From a checkpoint of a small mixture-of-experts model trained on Wikipedia.
Size: 14 layers, width 256, vocabulary 16384, 33.9M parameters.
Experts: 16 experts in each of 14 layers, 2 picks a token, a sigmoid router.
Training: a variant of Muon for the experts, 242M tokens, 3687 steps.
Below are experts of layer 8 (counted from 0) of a mixture-of-experts language model. Rows are named up (a neuron's input weights, with its number), down (a neuron's output weights, with its number) and show model dimensions 0-255. Each number is 200 + 30 x the weight over its row's rms, rounded and kept within 0 to 999.
Before each expert's rows: "mostly gets" lists some tokens that are sent to it at least half of the time. This comes from a sample of Wikipedia text that the model never trained on.

# expert 2
mostly gets: " Apps", "Ch", "1", "St", "2", "3"
up8,213,249,240,231,225,197,187,205,221,226,209,220,260,198,243,183,171,155,193,242,247,208,152,190,237,163,217,169,204,167,200,160,193,216,226,187,201,235,245,211,176,200,209,205,209,228,209,210,242,238,216,208,220,201,152,168,191,244,206,238,145,153,195,150,260,219,227,208,242,188,217,205,192,203,196,182,172,185,155,191,228,227,165,244,140,190,141,142,146,208,202,207,249,249,206,154,192,183,185,182,185,169,158,203,219,224,157,194,209,214,189,208,203,219,178,167,171,204,199,225,212,219,202,214,181,175,232,147,161,233,212,217,207,187,209,202,196,191,209,240,235,189,175,216,192,186,138,222,143,192,192,178,267,166,169,228,197,160,196,184,166,183,173,193,158,165,178,144,183,256,187,211,203,134,156,194,224,206,193,221,168,199,223,221,223,203,224,218,274,183,240,183,254,262,226,199,250,166,268,216,191,187,177,195,161,228,166,208,215,159,189,197,216,150,188,210,153,246,160,212,195,228,189,232,232,201,215,199,145,204,167,190,198,200,197,244,193,196,188,150,292,202,176,138,155,270,183,196,192,182,200,228,162,234,217,183
down8,179,196,195,124,176,196,201,234,161,218,189,122,202,271,159,207,227,184,138,205,186,222,195,258,175,241,215,239,187,280,167,209,177,189,215,173,212,210,220,117,221,213,225,269,252,217,194,172,257,211,181,166,205,176,210,190,153,210,210,158,206,255,204,229,212,253,194,218,227,208,199,174,239,170,239,201,176,156,171,190,187,217,200,234,215,248,202,120,143,260,179,215,157,231,208,176,217,207,213,207,252,151,208,179,199,190,210,207,191,215,175,182,193,153,188,142,192,184,241,228,182,211,157,186,193,206,190,215,195,197,235,205,205,199,174,221,196,192,230,193,201,187,231,236,240,210,221,195,210,205,246,144,211,171,211,175,198,161,204,176,194,216,150,205,257,215,177,231,211,213,198,150,157,180,175,169,185,212,222,187,197,163,220,206,221,195,218,197,244,228,177,181,224,217,154,180,230,177,213,287,186,246,199,197,181,168,211,163,206,173,237,184,145,236,195,210,190,210,140,211,202,204,192,228,193,210,228,159,129,204,196,235,209,218,204,223,199,230,221,212,225,245,136,188,190,214,174,170,165,170,217,263,261,216,173,158

# expert 11
mostly gets: ".\n\n", "|", " |\n", "\n\n", "==", "==\n"
up8,206,166,154,205,223,200,205,217,206,189,239,216,200,193,181,226,191,198,228,291,198,170,205,273,234,253,187,161,194,242,175,161,173,225,256,175,214,213,218,233,172,211,222,123,195,231,205,191,186,168,239,179,193,174,214,164,140,203,180,205,196,246,177,244,188,218,229,157,221,175,208,201,188,190,201,213,187,242,214,183,181,214,199,200,228,201,137,214,247,166,192,124,205,192,183,163,177,211,213,157,253,226,202,185,224,168,199,217,211,147,244,139,229,253,199,235,192,250,187,218,251,236,186,168,217,204,177,191,226,212,196,212,243,137,179,151,174,193,228,265,261,189,180,226,210,158,201,233,213,157,178,259,203,185,201,191,259,223,182,199,203,209,213,191,196,205,184,213,247,293,173,184,131,171,225,213,226,200,216,252,229,142,190,217,179,180,166,212,183,229,203,222,216,172,224,208,184,194,244,216,189,200,262,225,163,225,192,193,218,225,170,184,221,163,191,197,200,193,186,156,192,159,205,217,178,176,131,172,93,169,223,179,167,240,190,202,190,199,208,203,234,221,178,200,174,196,166,169,221,204,190,202,196,194,157,194
down8,151,218,201,180,171,189,170,201,227,198,203,234,209,162,195,193,219,144,153,208,212,172,176,179,202,189,210,214,217,197,223,239,253,229,202,252,224,183,211,199,211,241,175,158,154,176,200,202,170,205,184,215,137,173,135,223,215,180,231,242,180,226,234,193,159,162,199,205,176,200,196,153,244,188,241,245,196,242,149,185,192,186,233,236,229,175,204,231,183,224,211,216,197,206,175,202,258,189,223,155,178,146,185,215,148,205,152,212,179,205,222,279,225,216,172,248,194,180,187,223,235,167,165,178,197,241,188,146,199,212,234,175,221,179,151,200,176,212,189,199,202,233,264,210,194,209,205,171,188,181,262,136,227,184,215,274,153,194,201,251,230,175,172,163,196,215,164,289,159,221,224,216,211,182,193,209,202,236,222,244,114,174,201,175,213,200,224,206,216,201,192,195,169,216,155,228,223,186,185,247,222,197,151,188,190,261,134,239,167,221,185,205,202,233,197,234,224,168,238,202,198,166,183,200,172,241,173,220,192,191,207,169,229,166,234,196,229,181,187,255,167,166,181,198,174,216,200,206,212,154,151,219,266,205,215,266

# expert 3
mostly gets: " In", " L", " T", " H", " K", " J"
up0,156,208,199,231,208,237,187,229,139,249,140,254,225,196,203,263,200,157,195,221,222,197,204,230,184,130,214,205,233,183,196,208,157,197,286,174,253,223,209,194,188,156,238,173,222,133,177,155,279,242,155,213,246,187,177,211,229,231,198,196,186,199,234,249,171,165,170,172,228,163,169,213,197,210,172,208,181,156,148,159,187,148,190,211,217,219,198,177,199,139,172,204,201,211,225,204,228,185,240,163,209,188,167,178,198,180,165,185,220,185,203,169,234,228,181,100,232,182,199,238,230,213,175,202,211,229,173,191,173,173,241,157,186,199,204,150,186,224,179,234,192,222,220,217,240,221,165,245,167,196,166,209,234,167,226,167,234,164,193,203,186,202,142,205,220,193,190,226,203,180,195,186,187,182,169,242,252,190,176,181,182,146,211,203,166,182,202,183,276,175,199,224,214,219,215,184,177,202,230,183,196,245,231,215,193,229,209,152,209,177,225,214,183,242,167,179,191,172,179,242,189,221,216,250,182,267,212,205,185,282,236,178,202,217,212,241,274,186,208,188,180,244,200,190,157,195,163,211,216,250,194,197,212,204,197,217
down0,236,222,188,178,205,162,166,145,190,224,198,196,208,184,259,187,220,200,206,203,260,206,172,221,222,150,150,163,222,183,213,231,157,201,197,158,195,229,209,208,182,189,174,223,255,202,148,230,248,206,171,187,226,181,227,198,212,206,186,214,227,228,192,234,221,230,218,149,215,173,203,245,181,165,198,218,216,278,222,170,211,198,214,201,170,126,213,206,156,170,153,223,240,216,182,205,201,172,211,182,220,154,199,194,227,195,165,184,178,204,173,222,209,224,227,233,211,234,173,187,207,198,187,150,198,207,161,163,188,169,155,200,209,165,194,192,212,173,157,121,199,183,132,192,222,155,211,165,222,281,175,201,227,207,203,220,174,187,204,208,205,212,166,159,212,212,260,197,162,206,147,235,182,179,152,233,134,167,158,226,259,236,172,237,243,211,208,183,188,227,188,249,204,192,157,168,236,239,221,173,206,177,217,257,216,264,187,217,160,202,234,220,206,219,188,218,170,215,203,214,198,190,132,225,194,172,173,156,172,229,225,197,198,217,223,213,219,197,224,245,231,200,185,213,202,165,180,204,219,254,308,216,259,159,159,241

# expert 4
mostly gets: " ", " —;", " |", " –;", " Pld", "°"
up0,155,223,130,194,177,168,190,207,199,244,200,217,240,195,220,195,203,230,162,216,218,211,235,291,190,231,168,162,202,196,200,232,187,196,217,191,231,247,176,153,229,207,166,162,201,216,203,145,135,194,171,235,204,219,225,154,208,242,217,149,247,203,209,221,282,150,182,155,211,216,144,213,203,183,182,214,223,221,235,210,219,146,269,190,244,155,189,237,175,187,188,200,181,218,172,229,206,222,184,243,168,217,154,199,251,148,177,201,184,183,267,228,152,172,177,183,229,219,234,193,157,219,220,243,175,213,240,182,236,194,155,198,228,185,172,215,255,190,203,176,180,168,176,176,239,187,186,185,164,198,181,196,188,177,163,260,221,198,170,199,210,153,205,214,180,166,212,177,185,200,181,193,208,177,159,173,176,219,196,205,208,142,180,211,195,176,156,171,195,176,210,188,205,202,172,188,196,269,231,207,211,267,210,230,210,212,241,149,196,190,233,223,194,245,131,196,207,235,235,177,183,188,172,191,200,233,155,211,247,204,167,196,228,200,237,248,217,238,172,156,212,224,180,153,181,259,213,190,241,195,164,208,189,285,224,193
down0,192,164,212,193,271,236,221,218,163,202,221,160,213,273,167,163,265,241,208,172,219,161,185,141,189,186,186,218,142,179,221,171,204,183,218,182,203,243,191,160,224,171,189,216,157,171,192,240,223,220,212,136,227,187,181,201,186,146,276,220,199,153,181,173,198,186,210,191,203,155,223,224,188,126,193,186,231,211,192,198,263,204,194,200,208,213,254,175,177,207,205,222,219,241,220,209,204,220,169,170,233,249,218,207,167,259,172,217,188,207,190,217,154,176,229,258,213,192,229,220,214,179,232,204,196,188,222,220,186,204,169,212,123,242,182,171,194,140,237,201,180,227,174,210,175,213,165,250,199,203,150,185,259,213,232,197,187,193,163,205,210,194,213,192,183,236,192,225,205,212,233,232,219,211,251,194,174,185,159,192,195,210,182,203,193,214,202,212,189,179,218,245,246,239,254,163,236,187,195,259,213,271,193,152,190,222,193,158,204,231,243,183,202,197,273,209,180,277,158,165,178,181,197,166,196,246,181,167,177,188,173,229,205,211,210,169,258,185,176,224,160,196,119,185,195,162,169,204,208,223,191,181,151,162,158,184

# expert 0
mostly gets: ").", "\".", ":", ".\"", ".", "):"
up0,223,180,217,238,189,192,262,257,264,217,205,170,222,179,174,202,202,219,195,149,155,217,214,226,209,188,203,187,227,180,175,176,176,207,218,209,180,185,271,233,172,178,208,186,217,194,171,172,157,182,198,184,227,189,180,175,209,202,221,170,202,226,210,159,196,181,178,212,208,218,198,184,202,191,162,241,225,222,138,154,212,210,173,207,178,182,244,170,216,202,195,119,178,193,165,208,158,190,169,168,146,205,131,251,216,225,198,212,174,189,227,155,166,189,204,231,166,260,215,185,198,190,213,214,210,212,208,196,236,159,234,194,230,201,234,162,250,203,229,252,186,226,239,223,269,155,214,209,173,214,207,250,215,167,203,191,216,220,244,198,177,209,243,204,259,121,203,227,183,190,233,208,228,148,148,200,234,164,176,257,205,174,190,190,176,245,237,210,262,193,202,215,216,118,209,167,264,211,182,146,155,198,233,245,178,204,209,238,193,212,249,169,212,211,235,193,240,217,180,199,183,186,223,211,155,186,212,163,193,201,189,138,175,207,190,189,154,213,168,233,229,132,221,168,155,245,235,217,187,208,166,207,221,275,175,172
down0,161,180,188,141,214,218,220,143,199,214,180,118,255,224,186,131,227,179,186,240,193,234,150,167,222,205,245,177,260,195,222,202,211,225,139,213,203,207,162,241,201,202,163,173,124,201,174,174,186,208,165,230,175,201,269,228,151,203,182,188,203,187,146,193,218,231,200,179,267,194,252,213,199,210,180,258,221,245,195,164,159,263,248,170,173,212,178,212,227,192,230,238,175,172,219,235,189,217,137,150,209,208,230,196,150,189,195,184,222,239,215,148,220,199,188,237,193,239,158,226,194,167,185,192,210,136,231,272,211,186,163,236,189,200,171,205,169,208,220,186,230,195,203,217,186,204,221,151,191,205,225,173,188,201,204,194,210,219,226,176,265,212,218,231,224,186,141,169,225,227,255,212,205,258,177,184,157,177,208,176,200,194,171,162,169,234,205,219,160,233,211,180,146,209,208,220,162,218,197,209,227,195,269,187,178,209,225,268,151,214,191,202,153,211,198,233,205,169,187,210,199,165,223,182,218,164,187,185,177,209,215,211,173,204,203,212,226,175,187,205,207,249,264,203,185,212,178,154,214,228,237,223,227,170,178,239

# expert 8
mostly gets: " which", " as", " but", " who", " and", " where"
up0,186,241,146,151,206,176,196,177,181,179,243,230,218,233,167,253,230,176,173,242,182,225,169,161,207,193,175,228,181,237,208,203,217,194,215,201,249,195,223,210,170,201,218,299,271,199,238,168,212,174,170,202,204,229,159,230,186,162,167,189,185,218,213,165,233,207,128,202,168,198,180,185,234,200,204,234,240,221,182,212,183,210,171,184,182,240,159,167,164,193,162,217,200,172,232,215,240,187,181,183,196,302,229,181,197,212,192,204,208,181,218,182,163,223,214,210,188,230,252,135,243,172,146,192,143,213,176,249,245,191,186,217,136,199,188,228,230,223,203,172,251,216,212,195,211,228,168,171,181,253,159,200,228,218,217,203,209,172,197,193,218,216,183,193,213,142,213,152,216,195,239,166,191,200,166,191,160,146,218,220,215,198,186,247,226,183,177,165,190,152,240,203,188,142,183,242,181,238,209,249,222,207,210,259,228,178,200,182,216,198,140,213,208,198,244,212,220,235,152,211,216,203,161,241,193,119,219,183,188,180,163,190,198,182,210,171,199,195,225,199,163,242,214,189,191,227,235,283,184,191,157,235,233,190,149,188
down0,214,182,220,254,239,254,217,206,205,258,158,167,197,165,154,226,166,205,196,247,169,176,242,171,261,215,199,199,252,239,206,203,229,193,174,253,193,191,192,219,207,238,178,183,204,190,214,167,235,177,171,189,204,208,187,224,209,193,137,253,209,214,165,226,225,177,204,165,178,205,204,188,161,170,194,236,151,215,152,211,228,231,226,190,209,173,224,222,151,212,142,150,231,214,199,218,176,228,168,170,211,219,196,168,199,170,191,242,201,191,190,241,229,189,196,200,266,209,191,242,241,152,138,148,181,179,203,140,205,200,175,246,176,202,154,223,189,154,180,212,252,172,213,209,143,246,180,251,201,249,267,210,202,156,206,200,207,228,237,140,169,137,154,245,203,229,162,260,188,215,196,181,227,222,156,196,195,186,167,185,230,177,209,250,248,206,208,166,250,180,189,225,244,189,198,184,238,176,205,208,149,192,224,171,229,248,143,181,225,256,202,183,181,199,201,189,237,217,214,249,200,195,177,175,201,241,258,186,192,176,185,191,180,150,234,157,207,193,191,173,203,184,182,189,171,126,210,239,180,205,203,230,174,187,198,226

# expert 10
mostly gets: "%", "°", "′", "°N", " ft", "}"
up8,204,242,227,203,193,203,212,201,232,237,191,192,144,212,249,190,195,195,226,196,248,201,186,224,196,212,174,230,200,230,231,196,171,217,240,228,216,226,192,204,199,200,215,241,192,275,208,239,200,156,177,231,240,243,213,187,182,127,155,209,187,194,174,186,182,201,158,232,256,217,190,139,200,168,181,195,272,236,209,160,190,186,148,195,238,169,238,176,197,212,204,205,182,218,206,179,208,232,177,170,199,234,191,176,166,194,166,235,146,182,151,194,192,225,225,181,224,234,185,160,241,188,227,217,227,151,178,137,179,161,168,202,262,117,227,164,211,153,218,161,252,197,160,219,230,246,245,186,199,158,201,179,193,209,229,128,181,153,223,211,181,230,183,230,165,244,164,205,220,118,156,167,187,202,224,217,225,221,261,199,194,230,231,247,130,220,208,217,137,210,183,200,156,195,191,170,229,201,206,188,234,209,179,196,182,161,225,199,212,224,210,173,214,132,236,209,234,193,186,172,178,208,211,176,216,202,184,266,194,154,207,197,197,250,252,204,179,220,192,172,206,223,268,157,185,192,218,199,178,188,189,227,223,187,243,233
down8,163,221,180,198,217,211,208,161,188,208,206,184,303,213,202,159,162,154,205,190,208,173,191,192,239,215,153,186,150,161,182,215,184,189,189,144,214,147,195,217,236,218,273,202,198,206,237,237,140,175,233,218,208,204,205,173,207,184,196,161,205,246,191,209,233,161,237,199,221,150,192,220,238,176,201,183,256,250,167,244,244,211,231,185,176,202,213,186,213,191,228,225,214,153,203,201,243,211,159,253,205,119,240,208,217,208,156,206,151,196,222,181,200,198,221,190,179,167,220,257,181,203,228,173,172,222,207,195,204,209,184,134,147,172,172,205,98,207,180,204,223,214,224,193,133,173,216,219,174,244,232,188,244,223,213,224,193,188,238,180,186,218,194,182,261,219,161,232,185,183,216,179,187,208,175,236,178,192,182,214,183,201,167,191,227,161,233,227,196,214,213,201,168,248,186,226,214,207,233,240,230,136,220,206,224,247,195,272,216,184,202,220,226,224,196,200,194,228,135,191,197,212,212,226,178,215,179,221,153,238,206,169,201,203,202,207,162,117,197,173,155,227,178,156,232,204,192,216,234,213,132,196,256,152,208,209

# expert 1
mostly gets: "ak", "ani", "ville", "ham", "ford", "son"
up0,206,238,215,171,232,243,207,245,238,163,181,175,176,208,213,184,195,157,242,228,148,213,254,192,212,190,191,193,199,240,162,157,152,209,168,209,179,174,186,201,218,235,164,186,211,229,204,226,197,158,189,163,213,185,188,194,187,109,210,199,218,232,182,182,240,208,171,174,240,167,133,179,228,188,201,207,140,228,174,223,186,238,177,205,227,207,212,258,200,186,196,190,229,213,236,290,209,224,142,245,222,203,210,170,199,199,153,226,265,210,186,169,215,205,205,241,195,178,159,211,245,226,205,194,181,205,231,218,178,201,240,206,166,193,218,199,228,236,231,241,223,232,211,207,206,224,222,174,187,217,178,227,222,159,203,149,154,119,177,210,196,168,236,223,251,204,195,158,189,223,213,240,151,184,213,200,218,297,215,166,220,203,188,198,249,223,202,263,149,223,171,161,151,210,188,218,200,171,170,207,181,223,215,236,170,161,132,187,212,189,214,254,199,222,201,160,196,186,155,214,195,223,226,161,239,233,162,248,199,253,172,226,156,229,230,173,184,155,168,217,203,179,195,128,192,246,207,172,204,199,219,161,213,233,195,186
down0,125,171,204,176,162,231,236,196,184,219,203,195,232,218,188,202,212,273,135,157,234,185,232,210,227,223,141,222,193,233,221,163,186,184,219,203,213,222,233,137,223,182,223,165,257,164,214,211,210,197,196,231,210,191,158,225,246,156,192,211,187,177,148,175,255,208,234,215,157,190,241,166,184,183,196,179,173,207,199,188,242,163,187,238,228,202,183,178,156,191,236,212,215,224,232,199,183,189,207,202,138,210,188,155,166,224,214,231,249,208,198,152,175,193,167,195,151,180,212,223,228,196,190,222,215,202,180,187,300,137,287,151,199,222,205,253,155,219,296,185,281,237,208,216,223,189,208,197,185,228,187,217,193,221,181,269,128,193,190,167,224,266,164,175,228,225,214,230,193,188,224,210,204,190,225,196,196,226,169,214,186,185,166,187,213,154,184,178,176,209,123,187,229,196,171,224,219,222,224,167,213,151,207,179,148,175,203,197,136,214,190,175,159,236,206,197,220,197,251,180,200,225,172,203,194,200,182,193,218,199,219,225,253,170,249,170,189,228,218,170,221,191,228,202,181,206,167,205,189,195,200,176,201,224,203,190

# expert 6
mostly gets: "ict", "ect", "erm", "ust", " lack", " concept"
up0,204,174,177,169,227,171,193,236,163,212,210,155,237,224,203,171,208,198,176,199,184,184,197,267,225,236,182,160,145,204,188,226,197,213,171,213,219,179,212,216,239,251,175,219,206,228,214,222,240,193,200,185,141,196,181,181,207,207,196,200,183,225,168,202,158,200,201,205,112,203,231,208,210,219,257,198,167,162,201,209,192,234,221,156,173,212,169,196,194,173,208,162,244,198,241,210,202,185,158,184,237,166,219,203,192,183,271,231,214,206,215,161,247,181,209,222,206,182,139,222,235,221,191,181,139,272,164,225,246,218,221,241,224,187,181,180,161,189,153,213,224,180,201,236,249,216,212,192,166,132,176,220,255,204,265,231,213,237,211,192,230,219,199,246,217,217,135,247,210,166,174,227,132,180,216,206,190,156,207,240,120,156,255,203,194,244,234,181,206,201,155,210,116,177,219,240,128,226,152,164,169,195,180,270,207,235,207,198,197,210,184,251,247,209,191,201,172,196,183,177,255,183,178,204,190,206,222,210,203,188,182,205,251,213,221,156,205,134,159,196,166,210,183,219,202,194,175,182,225,178,191,201,188,221,178,207
down0,156,239,219,216,195,206,270,193,230,197,234,205,238,225,180,200,203,137,180,243,197,268,204,193,213,258,230,151,203,208,195,208,217,227,197,166,202,211,206,180,171,205,189,213,166,166,186,234,204,208,216,172,194,165,202,193,202,180,244,255,127,146,254,197,225,187,237,234,198,143,174,179,190,178,225,206,186,208,228,240,152,202,220,223,201,307,206,192,221,166,142,182,205,168,203,138,208,165,189,212,223,217,220,173,158,278,167,219,209,172,220,149,203,181,197,178,242,207,237,194,159,187,146,218,203,189,173,260,165,187,216,199,174,221,215,226,207,187,220,195,230,150,196,196,194,172,160,236,195,258,215,177,214,139,186,223,245,211,151,262,174,232,210,181,226,203,201,200,194,225,229,263,227,213,155,186,180,197,200,222,197,199,191,175,128,177,167,210,221,240,180,154,220,163,189,199,183,216,196,254,230,213,181,190,146,197,239,130,155,178,235,233,167,209,193,185,210,176,200,214,219,212,188,221,198,167,250,163,184,209,224,184,179,194,190,141,224,171,200,143,220,250,243,172,196,230,246,239,199,193,164,218,197,182,225,185